Experts of a small language model.
Experts: 256 experts in each of 10 layers, 6 picks a token.
Training: a variant of Muon for the experts, 651M tokens, 14169 steps.
Below are experts of layer 3 (counted from 0) of a mixture-of-experts language model. Rows are named router (the router's row for the expert), down (a neuron's output weights, with its number) and show model dimensions 0-127. Each number is 200 + 30 x the weight over its row's rms, rounded and kept within 0 to 999.
After each expert's rows: a language model's description of what the expert responds to. This comes from a sample of Wikipedia text that the model never trained on.

# expert 33
router,222,218,235,205,233,168,202,222,248,192,265,218,191,245,193,242,167,211,189,192,213,217,142,220,111,190,222,215,230,203,217,216,190,147,186,223,164,192,209,224,213,164,130,179,159,225,186,241,218,247,195,184,221,193,183,201,164,218,254,241,152,179,173,167,233,157,202,220,219,205,234,197,158,230,246,158,265,213,238,155,214,176,168,158,186,180,226,237,170,169,221,158,156,194,213,201,238,196,136,192,197,219,195,231,183,202,171,124,204,205,231,169,181,200,218,208,197,218,198,210,173,158,177,211,196,193,224,223
down5,183,162,161,199,180,177,179,228,172,259,217,174,226,188,170,219,230,191,170,215,247,203,179,182,261,248,215,222,139,201,157,176,220,199,253,190,212,200,192,167,167,208,183,209,249,173,268,198,254,184,174,190,248,226,178,173,204,223,203,195,251,230,183,209,174,209,174,214,230,225,233,236,191,251,200,206,193,211,180,236,191,145,145,164,172,206,235,193,215,242,203,229,210,209,248,192,185,253,205,174,213,225,201,181,227,216,235,231,161,151,201,213,201,226,209,194,218,227,212,177,199,263,183,115,214,205,126,234
down6,207,162,175,212,170,157,223,251,167,237,207,216,200,160,232,157,193,184,182,235,206,208,229,119,257,274,186,151,167,174,191,201,162,222,184,176,182,187,244,181,225,204,153,201,212,212,217,216,188,161,224,186,223,215,197,171,206,211,205,229,213,177,214,250,191,210,203,157,209,166,182,213,217,263,220,239,209,211,174,189,183,200,209,199,130,197,174,170,198,196,263,235,230,158,205,168,197,201,179,247,196,197,201,171,163,231,176,219,164,191,259,168,209,252,220,189,251,170,211,189,112,208,203,267,184,207,227,193
It responds to: Foreign name syllables, years

# expert 56
router,219,203,156,224,258,240,189,211,235,212,225,204,244,193,228,243,210,212,192,201,207,203,147,176,162,177,230,193,229,227,208,217,191,98,167,244,221,197,201,247,229,199,190,175,196,172,224,188,232,219,207,160,220,193,171,189,218,182,246,244,188,164,167,156,233,212,158,235,238,196,262,217,124,202,222,151,185,218,238,195,225,198,209,180,238,183,245,188,169,189,204,181,176,203,199,208,215,160,190,172,212,224,192,213,225,232,217,188,237,181,185,148,209,248,266,216,194,232,225,244,154,123,184,228,219,170,188,206
down2,159,195,252,151,225,211,224,169,186,224,234,185,157,207,214,191,177,239,199,183,194,222,131,263,157,255,204,213,236,162,208,139,239,241,223,192,208,179,224,184,231,184,224,211,216,168,249,251,225,213,221,192,206,227,217,177,174,196,180,192,187,220,270,243,188,147,202,202,216,166,274,161,211,213,181,190,234,202,188,190,209,196,205,161,200,216,182,227,201,230,232,204,225,148,228,181,221,193,161,133,181,231,205,147,232,256,191,207,179,174,154,158,207,153,219,201,215,198,205,213,196,198,139,242,192,233,164,206
down3,148,161,217,201,211,204,222,162,156,213,189,180,141,261,173,233,196,249,131,187,238,172,199,227,211,186,200,196,225,171,215,219,182,230,154,193,216,231,192,179,237,242,192,245,169,209,186,179,231,173,151,175,210,195,136,142,250,217,216,193,200,218,210,185,189,117,200,192,193,172,222,208,205,213,192,231,207,151,174,176,159,208,198,197,238,191,211,248,180,167,167,163,136,154,211,184,227,178,161,187,205,248,204,226,213,240,171,182,137,226,161,220,212,164,184,191,184,239,153,185,222,214,199,165,207,209,234,240
It responds to: Blank table cells

# expert 55
router,235,190,193,184,214,186,224,221,242,150,246,215,203,262,180,217,191,181,207,207,236,221,88,195,122,181,183,204,242,219,237,229,186,173,209,238,170,204,190,223,199,206,194,181,161,194,206,219,183,201,186,182,190,210,204,159,215,197,276,212,173,162,196,153,197,160,186,225,167,215,203,230,208,195,222,175,207,184,171,174,237,211,174,139,222,182,209,188,208,176,188,124,140,205,193,229,246,197,167,174,202,211,161,242,212,175,188,142,241,178,188,182,192,243,230,187,249,253,199,225,178,177,201,184,201,141,237,229
down1,166,223,205,250,148,213,179,211,220,218,231,175,204,215,213,174,167,229,206,243,171,240,214,170,198,196,203,181,215,198,173,189,206,144,199,205,208,199,213,270,168,232,214,185,212,192,198,202,170,200,178,160,152,213,216,240,192,158,185,197,200,235,198,205,188,231,236,220,174,169,214,214,160,213,205,191,194,237,216,224,199,197,228,163,199,210,188,256,191,183,216,174,173,216,183,188,188,235,240,151,141,258,184,196,179,254,228,208,192,170,159,153,199,175,203,152,201,186,279,140,200,142,199,233,130,208,101,251
down2,233,175,190,190,148,241,212,171,141,201,211,206,169,241,246,189,242,213,191,215,240,144,193,216,192,227,193,209,188,242,226,197,212,269,204,209,118,217,228,211,222,233,202,204,192,206,225,215,172,214,223,257,231,242,243,213,223,195,224,172,193,207,177,211,202,172,206,174,159,198,208,174,262,199,163,220,156,192,247,268,144,231,189,134,185,220,176,243,288,178,181,186,170,202,207,184,216,235,218,199,196,200,189,191,198,196,190,169,237,226,217,150,189,195,156,188,178,182,203,240,178,179,241,164,245,216,155,197
It responds to: Name first syllables

# expert 6
router,219,182,229,180,190,195,201,222,259,209,230,192,227,253,184,221,152,139,219,199,196,247,153,184,204,198,219,221,237,247,232,222,185,108,195,229,167,212,190,246,251,186,187,202,200,194,182,190,195,229,184,173,169,187,224,195,220,211,221,254,199,192,187,147,183,148,154,266,259,215,207,234,191,241,276,187,172,210,196,175,220,226,210,166,187,235,215,186,158,205,177,200,159,221,173,195,230,228,211,177,178,224,195,227,184,196,170,142,227,182,242,179,211,237,203,212,194,270,175,226,163,135,205,206,202,190,168,201
down5,188,219,175,187,191,180,224,185,227,226,174,158,220,225,214,205,234,162,209,154,190,243,205,201,120,244,181,183,208,248,179,202,223,236,182,144,171,217,155,214,198,263,223,159,190,217,217,186,195,237,244,202,267,142,228,191,207,166,239,220,210,147,181,216,224,208,176,259,196,183,172,202,207,256,195,169,181,155,233,176,242,195,138,202,191,210,167,227,217,247,149,194,186,202,188,195,188,220,204,261,242,173,178,223,214,187,168,142,249,164,202,214,205,242,200,170,201,147,192,191,195,162,188,210,217,234,158,187
down6,237,154,203,253,164,192,244,230,205,206,156,197,141,213,185,255,192,247,214,191,213,199,214,184,177,205,202,216,218,194,190,239,194,264,202,249,160,205,159,230,197,183,222,178,222,253,150,240,218,189,225,209,230,219,186,224,210,198,221,230,222,197,228,193,229,141,171,151,195,189,170,214,165,153,270,164,175,189,205,192,186,187,218,223,203,186,216,162,264,184,205,177,230,192,238,184,206,229,182,151,183,259,153,265,181,202,184,254,160,218,200,203,192,192,195,232,192,209,162,201,211,182,180,106,188,163,234,207
It responds to: Space before numbers

# expert 43
router,229,230,178,197,224,222,241,207,239,170,219,204,188,190,181,207,215,191,245,209,191,218,197,223,194,185,212,185,209,180,244,233,150,126,227,216,187,190,222,175,194,206,209,146,178,214,180,193,256,269,182,135,144,204,184,204,209,176,234,233,161,210,201,198,173,148,163,232,222,213,274,254,229,200,210,193,195,222,191,187,220,213,197,137,199,214,225,232,211,151,194,159,142,145,186,188,259,198,192,174,180,226,197,189,227,210,205,157,189,168,219,166,252,227,250,211,206,254,204,230,163,220,157,177,220,158,166,240
down0,151,198,169,228,213,242,236,150,215,170,191,208,204,225,218,179,223,216,222,166,161,157,202,172,199,235,225,184,185,194,225,229,176,223,182,198,218,162,191,195,166,199,178,195,163,183,228,213,187,164,151,158,233,170,236,172,141,122,205,193,212,209,208,224,206,197,198,304,218,250,249,162,220,163,210,243,146,193,171,202,267,199,200,181,194,175,192,236,170,172,230,236,160,177,238,201,200,192,240,244,226,180,213,209,140,150,170,251,221,185,170,206,188,241,185,244,178,182,221,205,225,212,219,220,231,199,228,220
down1,203,254,241,200,191,185,180,206,184,154,205,136,201,213,186,175,181,245,189,195,215,197,197,211,224,177,194,215,190,248,133,197,188,180,144,215,174,224,195,146,157,267,186,209,183,185,219,146,138,245,215,163,186,173,190,244,251,136,214,242,224,207,197,214,195,218,148,200,223,184,198,187,151,218,236,203,211,190,160,203,187,204,211,207,198,210,216,188,175,215,193,132,230,163,189,195,185,160,197,240,268,153,240,213,183,197,221,191,185,233,168,129,241,202,231,218,159,232,192,153,152,225,173,202,197,174,237,219
It responds to: Election table headers

# expert 48
router,219,163,185,230,255,200,190,225,222,203,259,195,183,241,180,212,223,202,189,201,219,233,123,211,113,202,222,191,254,197,184,187,182,169,153,265,166,171,217,214,209,156,180,163,208,211,180,184,201,239,168,157,209,225,184,178,182,174,239,231,187,195,234,160,172,164,167,251,197,206,211,226,163,215,230,202,195,214,218,140,197,216,173,128,199,190,216,204,215,198,144,144,172,175,172,232,219,222,178,188,167,231,195,197,176,218,159,148,206,225,212,173,210,249,247,228,212,196,184,175,175,163,215,220,217,141,202,251
down1,188,178,201,153,154,184,182,245,215,226,166,220,215,224,169,241,225,197,228,226,206,176,173,140,139,181,178,160,167,220,204,222,210,170,118,173,197,176,194,222,178,242,207,195,231,203,183,193,199,188,205,245,171,208,186,170,171,224,192,191,227,138,228,245,218,192,206,165,113,224,190,209,185,173,163,215,207,238,188,163,239,209,205,202,175,211,193,253,223,171,195,165,192,189,184,160,164,153,153,214,187,220,180,159,197,284,221,166,197,198,243,212,188,220,203,249,184,192,227,257,176,219,224,173,269,207,235,188
down2,157,179,167,280,203,174,242,193,186,208,255,213,218,243,195,218,189,274,235,182,210,195,220,185,162,222,191,183,167,175,236,189,140,134,188,194,190,167,210,237,191,150,199,191,188,153,230,220,230,215,263,156,209,211,191,231,220,195,248,185,202,196,201,223,160,212,176,191,186,170,235,175,215,239,215,220,207,212,223,202,269,159,188,170,224,153,215,232,193,231,164,212,204,199,151,233,177,206,178,185,173,178,147,196,264,232,181,182,182,218,251,198,210,212,196,220,185,219,134,195,202,280,188,240,206,181,206,220
It responds to: Taxonomy and letter starts

# expert 25
router,202,175,166,203,257,194,199,220,214,184,236,147,218,282,205,247,197,198,187,182,175,202,173,185,181,168,221,234,233,223,221,175,176,121,210,230,176,217,184,245,236,200,205,193,176,178,145,181,191,240,233,165,174,218,175,203,181,187,253,211,163,204,180,155,217,155,178,286,193,206,233,186,182,240,247,182,193,195,193,172,219,187,174,140,224,222,206,191,197,188,198,135,188,178,214,223,265,175,178,179,175,189,186,188,229,207,225,166,242,171,189,202,220,234,218,204,224,275,166,207,180,216,202,246,177,143,235,224
down5,236,196,192,218,210,178,194,185,214,218,230,175,244,201,139,182,224,225,169,199,163,202,175,140,168,234,239,202,177,190,210,153,190,157,224,229,178,262,235,158,200,195,145,187,222,201,200,229,185,151,199,181,191,199,178,232,207,246,167,262,227,136,221,185,178,182,202,205,215,219,241,224,258,257,157,252,222,148,195,244,175,228,193,194,186,266,183,171,252,183,233,218,179,214,202,226,237,178,203,181,191,197,145,154,202,144,164,171,228,181,211,196,175,229,199,182,232,194,218,180,192,258,204,235,209,196,247,220
down6,187,174,216,202,230,199,186,207,206,207,236,201,216,161,203,204,179,178,183,197,221,212,172,219,176,199,206,160,158,155,194,168,206,190,120,217,183,138,228,194,228,182,181,157,183,196,170,179,130,163,171,174,175,186,121,208,217,147,197,245,213,163,200,235,187,203,236,174,204,193,236,203,217,240,236,167,168,183,205,196,229,204,218,170,267,161,239,251,193,147,201,228,182,169,121,209,173,207,210,166,195,182,168,172,260,186,163,219,162,200,215,186,216,195,187,248,165,246,222,240,180,157,250,212,170,194,150,203
It responds to: Place and list separators

# expert 52
router,218,182,193,217,233,186,201,236,180,190,230,212,201,198,186,202,203,179,189,211,188,236,164,223,181,176,236,202,275,194,211,238,219,143,224,230,210,224,165,207,210,165,157,229,192,181,211,228,210,238,191,182,214,190,159,204,163,221,202,279,199,182,160,172,165,151,181,187,233,213,275,199,188,225,218,225,242,180,194,160,188,213,196,121,202,180,215,212,212,188,162,177,150,173,219,244,221,242,174,168,142,252,191,241,183,240,198,146,219,213,243,203,213,202,214,196,189,260,242,262,179,193,182,218,185,127,227,238
down5,215,165,179,215,157,185,163,185,99,230,239,251,220,206,208,177,261,188,184,194,144,209,230,170,168,218,165,272,174,159,202,212,239,127,242,186,183,183,212,255,201,178,211,145,202,215,187,161,229,209,223,184,239,265,228,220,168,203,189,162,186,172,170,185,195,175,217,227,215,179,173,189,176,196,208,177,137,182,184,252,164,203,194,180,227,211,202,213,236,181,173,191,219,160,163,200,230,204,222,204,186,259,228,189,207,192,221,191,148,209,203,235,199,224,178,183,157,195,192,216,200,215,199,259,254,230,192,212
down6,186,246,175,200,170,217,180,225,192,183,199,264,220,144,230,202,230,179,214,219,184,241,178,243,174,236,178,240,226,248,169,160,236,203,196,134,187,154,209,262,239,275,152,180,211,212,208,194,188,291,205,194,140,211,206,250,232,142,226,233,177,212,201,196,194,157,245,199,171,191,219,212,231,216,198,197,210,271,196,182,192,205,160,274,207,239,177,178,200,191,207,151,176,183,197,207,195,192,208,146,213,160,165,204,179,217,216,166,206,156,173,236,182,196,222,191,214,234,215,205,206,218,195,213,172,188,212,180
It responds to: East Asian romanization pieces

# expert 46
router,238,170,171,195,264,214,160,194,253,216,268,190,220,237,227,204,180,185,237,226,208,246,154,189,161,173,210,229,238,226,222,174,192,172,190,249,148,210,210,221,201,173,172,210,178,196,129,161,210,256,179,191,166,194,223,214,174,199,251,243,155,181,205,191,189,181,187,214,222,209,239,206,147,197,255,177,172,171,219,201,190,222,233,167,170,204,244,216,223,205,179,145,180,192,200,219,238,220,206,183,196,195,149,184,206,224,131,153,223,218,214,171,217,243,218,254,191,218,208,206,190,132,206,183,202,185,229,272
down0,192,176,214,216,223,197,226,152,234,201,181,226,223,208,181,204,221,196,199,183,205,188,225,215,212,208,230,191,248,250,180,191,197,205,182,123,216,206,182,194,259,220,191,161,246,192,224,188,224,170,215,219,202,215,129,218,254,180,225,179,252,163,220,207,177,238,198,244,185,208,143,192,231,156,216,241,237,169,149,163,255,276,167,170,170,187,185,182,156,215,201,184,181,259,220,214,179,184,155,196,198,184,120,225,194,195,118,204,209,192,229,178,189,169,204,211,197,195,170,190,176,171,202,161,203,217,224,271
down1,203,221,173,235,248,229,203,236,169,206,206,168,216,194,220,189,207,150,188,176,183,203,137,238,188,205,211,200,210,175,183,101,195,204,220,207,152,132,148,145,174,211,194,214,147,179,187,137,148,209,167,238,212,191,221,180,210,170,228,208,174,221,200,207,217,154,213,193,191,197,201,121,176,198,240,183,179,253,231,241,174,172,220,215,233,154,149,230,234,146,183,203,219,208,251,188,197,230,218,234,231,227,215,195,193,186,214,217,228,203,199,193,200,246,163,201,258,178,222,188,243,193,154,193,246,203,221,198
It responds to: Word-initial capital letters

# expert 17
router,270,181,198,229,239,224,197,199,215,124,205,236,208,227,191,207,224,177,243,171,181,204,176,196,157,183,215,185,234,176,213,185,157,135,189,209,191,207,215,207,235,173,151,223,211,173,204,193,253,243,213,167,200,245,186,185,225,156,226,232,208,156,191,172,192,179,156,207,230,217,229,213,172,251,271,195,202,184,192,163,198,170,205,100,220,223,205,208,160,196,222,215,161,153,212,189,234,169,169,171,219,218,203,216,217,219,155,209,286,202,221,158,242,215,220,191,229,212,202,217,200,170,182,233,221,195,175,261
down5,208,201,199,251,197,238,214,210,169,175,164,181,193,201,223,173,191,221,203,217,238,189,157,158,221,190,184,210,216,223,213,191,186,153,192,198,131,164,195,259,210,233,244,151,226,209,239,216,186,216,236,179,208,270,193,154,206,205,191,196,193,230,178,182,213,231,175,200,208,182,169,241,115,155,231,208,207,242,240,251,201,208,202,234,234,203,212,260,210,237,206,181,148,227,194,210,178,168,140,177,167,196,190,201,176,247,204,150,189,229,252,126,187,198,228,174,178,172,210,204,186,230,149,215,205,142,200,253
down6,245,218,204,170,222,189,166,233,166,191,154,233,246,178,214,224,226,214,179,196,209,259,146,220,206,185,153,168,185,219,179,227,184,192,197,194,268,299,159,164,158,249,244,190,169,254,216,169,203,186,199,160,169,201,197,176,185,155,154,138,216,222,233,227,168,158,166,189,221,174,177,154,162,193,215,194,191,209,173,170,196,147,160,217,189,201,201,220,221,206,200,216,152,237,185,182,154,199,188,151,167,176,179,228,212,218,162,239,209,168,211,186,209,248,165,207,206,239,203,210,170,197,205,185,162,181,173,242
It responds to: Word-final suffix pieces

# expert 9
router,229,202,172,213,273,211,169,210,229,179,269,188,210,257,192,207,152,219,183,223,228,277,162,175,183,184,236,221,233,247,228,197,207,180,202,225,188,221,199,215,194,164,193,227,186,193,167,182,192,191,183,180,196,247,196,204,214,195,265,235,186,205,171,180,176,156,211,233,221,195,230,252,193,208,200,203,239,209,201,173,185,176,184,155,183,185,213,228,200,145,231,124,130,160,216,231,223,196,195,176,205,199,208,215,209,244,171,153,217,170,186,180,215,252,233,247,223,222,239,221,178,161,156,199,219,128,208,257
down0,259,184,157,197,249,144,175,252,187,225,228,187,202,155,241,191,171,158,223,220,256,219,165,220,177,228,255,235,216,205,213,211,184,192,208,192,216,177,199,180,199,186,235,152,176,230,189,163,148,218,162,195,222,198,238,226,139,212,203,189,170,197,221,242,258,187,231,202,197,206,240,121,175,160,184,225,208,239,208,217,145,200,161,143,189,227,204,133,155,218,223,232,213,213,200,202,199,190,160,164,238,162,176,179,179,200,265,256,195,190,187,244,198,240,186,215,214,194,173,183,157,175,203,195,197,213,180,193
down1,236,232,196,207,177,240,225,172,210,194,201,161,218,203,236,226,178,219,255,187,164,179,288,222,210,166,274,161,196,208,190,148,161,201,231,251,247,158,195,156,171,211,183,226,181,209,181,202,241,147,253,210,199,173,179,208,176,214,203,232,206,219,202,163,162,202,204,206,269,166,225,170,184,182,241,200,198,175,213,198,203,223,165,183,171,235,171,128,155,179,236,178,201,238,194,177,208,166,175,183,240,233,243,237,193,229,237,233,207,170,244,188,263,207,172,177,217,223,196,180,230,168,227,178,231,215,192,182
It responds to: Initial capital letters

# expert 34
router,200,224,245,249,232,166,167,204,200,175,239,207,225,223,210,233,175,193,229,220,220,234,149,208,146,189,200,202,206,205,228,227,195,160,207,211,210,218,154,216,194,176,168,238,232,200,193,198,208,292,219,188,167,226,141,192,159,210,250,229,179,180,186,136,176,130,195,225,228,247,238,257,192,203,227,215,231,165,194,157,245,210,174,185,236,220,195,231,156,182,202,159,182,158,195,177,225,192,196,155,151,215,188,205,182,210,217,165,238,240,225,172,176,231,229,189,209,278,219,192,174,157,176,179,202,159,202,222
down0,161,147,195,166,225,183,214,122,227,225,217,150,186,242,230,204,163,172,186,171,210,209,226,273,151,175,207,220,234,208,231,230,207,189,249,213,184,252,189,143,170,162,194,163,155,210,172,168,157,186,186,184,190,215,236,230,184,235,179,213,213,181,160,171,233,265,171,225,172,161,193,145,234,205,242,225,193,218,238,132,129,218,235,165,217,211,215,209,202,169,173,164,190,205,155,197,185,202,172,251,184,194,217,201,232,179,212,197,152,218,201,195,181,172,198,241,186,191,225,203,168,169,162,171,189,187,193,202
down1,208,196,231,165,160,199,230,202,106,213,234,239,190,182,200,181,177,180,219,202,226,209,182,227,259,145,182,193,174,213,163,180,201,162,180,153,201,188,197,166,165,156,199,175,227,199,276,212,170,222,198,228,193,171,213,188,198,237,185,227,220,159,201,177,133,175,233,175,198,123,180,190,235,212,192,207,196,163,167,186,257,187,145,211,201,205,167,232,153,166,174,216,237,207,229,201,165,238,120,207,223,177,196,255,207,216,199,222,200,208,257,264,172,179,173,195,187,188,197,175,210,198,157,199,208,196,243,217
It responds to: Non-Latin bytes, name fragments

# expert 18
router,205,164,195,214,223,201,150,249,240,176,204,225,205,246,225,224,189,150,219,225,212,237,182,174,174,200,245,241,245,214,208,216,209,146,173,227,168,199,243,244,228,179,196,178,206,165,214,249,250,231,228,149,178,240,202,220,207,195,231,222,165,150,205,200,219,130,139,191,166,229,256,227,186,225,250,178,248,231,199,150,188,221,245,175,220,188,227,200,197,189,203,176,165,193,157,164,228,199,170,219,158,262,155,200,224,202,160,163,241,197,198,186,202,211,229,240,189,229,230,202,194,189,147,203,182,163,224,224
down0,170,232,225,192,208,236,269,227,200,207,180,210,218,171,236,204,245,256,232,208,242,215,192,218,194,198,282,179,142,187,212,152,207,199,197,208,173,226,225,199,174,222,166,174,189,227,207,177,204,165,275,274,212,225,228,236,196,173,245,203,183,202,210,220,148,204,218,177,228,183,240,139,159,209,244,215,210,175,199,211,205,226,204,251,211,207,128,188,193,149,237,250,197,194,188,165,204,175,188,230,214,237,214,203,255,176,175,226,182,169,232,197,183,159,185,197,189,157,258,158,207,175,234,181,229,218,206,215
down1,172,271,215,213,255,166,172,250,136,153,177,202,224,227,252,189,166,203,197,164,159,185,214,185,205,217,157,223,165,209,203,213,239,169,232,225,178,196,233,163,167,151,136,188,173,196,163,181,187,265,173,164,182,225,250,232,204,248,183,225,215,192,171,236,173,152,186,178,211,179,198,190,180,168,193,193,218,227,175,195,215,180,190,163,225,241,224,264,198,217,171,159,179,226,234,206,192,223,174,183,151,232,203,194,241,228,214,156,239,139,223,173,160,200,203,231,159,170,209,232,205,191,166,193,175,198,237,185
It responds to: List and table markers

# expert 23
router,237,192,141,240,237,206,198,236,166,168,241,208,223,199,221,181,214,180,224,226,235,210,179,222,199,176,246,208,221,215,235,189,154,167,207,205,144,173,235,207,221,199,222,194,197,222,228,206,250,228,199,159,186,167,183,196,162,207,228,215,131,187,152,218,209,126,167,232,222,254,244,219,225,219,220,184,177,218,195,173,176,212,206,142,232,199,216,200,193,152,223,183,167,180,251,178,229,237,178,212,153,208,170,196,231,216,158,175,236,202,214,165,176,255,254,210,159,244,191,230,153,135,187,175,220,163,231,233
down1,167,164,191,184,248,218,188,218,214,200,201,179,192,179,213,178,210,206,197,243,163,208,251,209,209,138,231,224,185,154,225,134,189,251,220,213,188,180,181,198,217,214,251,216,225,226,163,147,194,195,228,230,159,213,227,248,149,223,208,192,193,242,211,219,176,143,232,165,202,257,244,198,184,248,234,262,189,231,215,226,186,235,196,201,214,190,191,166,215,216,232,184,230,184,227,163,213,212,187,179,239,207,205,235,220,210,218,224,236,211,174,235,254,172,216,276,253,201,228,238,235,182,172,146,192,211,138,153
down2,140,169,200,181,215,198,144,192,187,212,203,239,209,150,202,237,204,196,144,244,182,208,277,183,221,216,198,269,181,190,220,192,170,181,189,214,192,245,146,202,229,183,284,201,242,247,151,169,221,277,196,199,158,252,168,199,147,197,190,244,175,209,199,189,225,190,188,200,190,184,209,186,218,203,231,213,183,177,190,211,205,216,209,173,144,203,175,159,181,203,224,214,198,200,173,202,219,178,260,182,220,197,184,192,185,200,143,180,193,106,228,220,209,192,228,253,172,186,193,216,203,198,174,213,206,205,240,261
It responds to: Table rules, name pieces

# expert 19
router,210,176,218,247,278,187,203,214,236,176,249,209,195,239,194,206,200,166,224,197,226,226,166,212,151,143,218,227,246,179,221,218,191,173,223,224,198,224,189,232,218,196,202,159,170,188,208,244,194,220,185,169,233,178,210,195,104,236,238,237,202,181,209,124,179,179,157,216,201,189,196,228,187,221,224,167,220,211,220,195,195,234,154,156,169,197,227,180,172,191,185,161,158,194,219,253,228,214,171,166,184,265,146,243,229,210,189,184,235,203,212,163,194,219,225,247,231,205,238,223,164,192,215,200,226,160,204,270
down1,197,177,180,182,235,156,157,160,175,220,195,160,214,235,195,184,208,230,245,233,197,253,243,255,200,210,208,246,188,224,201,243,207,195,190,203,175,231,256,225,200,189,191,188,226,142,196,257,218,179,204,208,173,193,220,182,208,228,175,193,243,144,165,194,148,224,218,210,153,182,194,205,168,123,174,177,215,178,204,210,182,205,156,193,184,218,230,180,194,229,167,193,199,215,214,184,235,181,181,194,137,163,171,188,198,181,235,167,187,148,177,219,133,224,169,192,192,239,121,180,214,208,260,151,167,249,187,160
down2,213,198,203,212,202,160,152,236,186,209,163,223,204,242,240,201,192,184,173,255,214,155,250,193,216,196,239,148,180,231,232,175,157,176,224,224,203,187,173,204,187,235,175,240,193,203,188,164,207,232,221,194,204,261,194,176,228,159,181,234,172,199,240,184,162,225,254,192,228,248,242,191,188,247,179,158,230,198,165,158,201,185,199,234,233,199,280,192,219,131,242,173,221,182,187,232,237,177,231,144,187,211,176,187,240,204,241,196,214,237,266,231,175,202,184,247,215,193,171,184,214,196,203,189,209,183,122,210
It responds to: Foreign name openings

# expert 51
router,204,170,194,192,231,204,168,214,196,217,250,205,176,248,251,184,181,154,186,217,213,238,126,177,152,172,205,222,220,244,213,179,196,154,157,239,186,167,190,233,197,146,184,184,242,255,186,232,206,249,214,186,168,220,227,217,160,211,243,211,163,153,189,148,194,188,193,233,249,198,187,222,169,184,205,180,204,209,235,163,233,211,225,202,195,219,207,191,206,172,205,120,205,169,210,178,232,202,154,143,176,214,136,195,203,217,177,155,200,186,227,142,193,230,222,230,197,231,162,252,169,134,167,178,191,222,218,193
down0,206,131,197,218,231,186,132,208,186,159,171,146,162,179,176,211,227,188,190,170,210,195,249,255,150,150,143,225,205,212,201,233,185,215,179,212,196,169,151,186,212,202,156,184,226,220,199,201,249,237,168,164,181,193,212,239,262,167,208,220,208,157,130,185,234,207,189,220,170,237,172,208,223,176,184,190,250,221,215,200,146,200,161,192,167,190,192,243,206,178,214,217,203,202,208,187,232,247,219,221,188,182,251,176,179,179,208,194,197,224,186,158,216,216,187,161,168,158,261,223,235,165,172,195,145,245,211,253
down1,162,208,203,176,142,211,278,164,187,212,210,217,191,253,244,216,145,233,222,202,205,144,184,208,194,156,205,162,157,140,218,164,221,199,133,183,178,229,246,221,195,193,197,210,212,246,195,226,177,152,179,211,197,221,210,231,170,217,253,218,252,192,131,212,200,182,171,252,211,202,208,189,191,159,225,195,164,233,242,223,229,182,198,219,175,176,186,179,211,187,256,202,160,215,259,189,203,184,208,248,205,214,242,202,201,209,164,188,189,205,259,190,211,204,235,206,153,128,155,198,190,220,204,213,238,238,233,193
It responds to: Learned word stems

# expert 37
router,207,168,178,235,280,180,181,189,218,172,201,198,207,235,221,218,196,180,256,223,143,241,195,170,131,174,196,209,234,254,230,201,182,137,221,237,173,213,189,224,201,202,185,186,171,197,156,183,190,246,224,159,209,206,210,199,187,219,272,229,121,207,198,159,229,186,149,234,201,226,226,205,227,197,231,173,205,194,200,160,211,168,216,136,229,214,237,183,200,195,216,191,157,193,225,239,259,209,210,173,147,213,179,157,213,204,193,190,226,178,176,154,242,211,191,223,194,261,199,241,224,156,217,225,189,151,182,191
down5,215,182,200,166,206,188,199,199,226,149,183,262,218,174,195,215,163,212,193,191,245,229,236,186,168,212,265,221,222,197,215,215,250,223,214,226,203,258,190,182,187,180,227,170,178,225,166,165,216,225,139,185,204,251,173,206,163,183,204,140,244,198,203,203,203,155,213,112,182,161,233,228,177,168,214,215,193,193,204,183,201,230,197,228,188,201,126,221,149,215,147,163,251,249,195,239,175,192,255,196,172,251,229,242,194,220,178,209,192,211,238,216,228,200,186,227,160,197,197,175,227,142,172,192,217,170,172,246
down6,173,208,228,180,181,156,263,204,245,177,208,151,122,226,214,262,220,233,155,172,217,217,221,229,173,164,235,292,156,234,229,191,189,176,210,190,244,223,233,179,206,220,186,183,187,254,136,172,196,234,231,178,267,181,244,229,188,209,165,185,202,192,169,186,215,185,224,197,190,193,170,189,203,240,207,197,175,182,225,269,197,208,184,248,234,168,219,210,211,169,157,198,195,209,184,248,223,218,190,173,214,228,246,199,206,236,259,190,166,198,160,274,223,202,197,213,199,198,220,205,181,199,173,203,234,198,204,205
It responds to: Clause-marking commas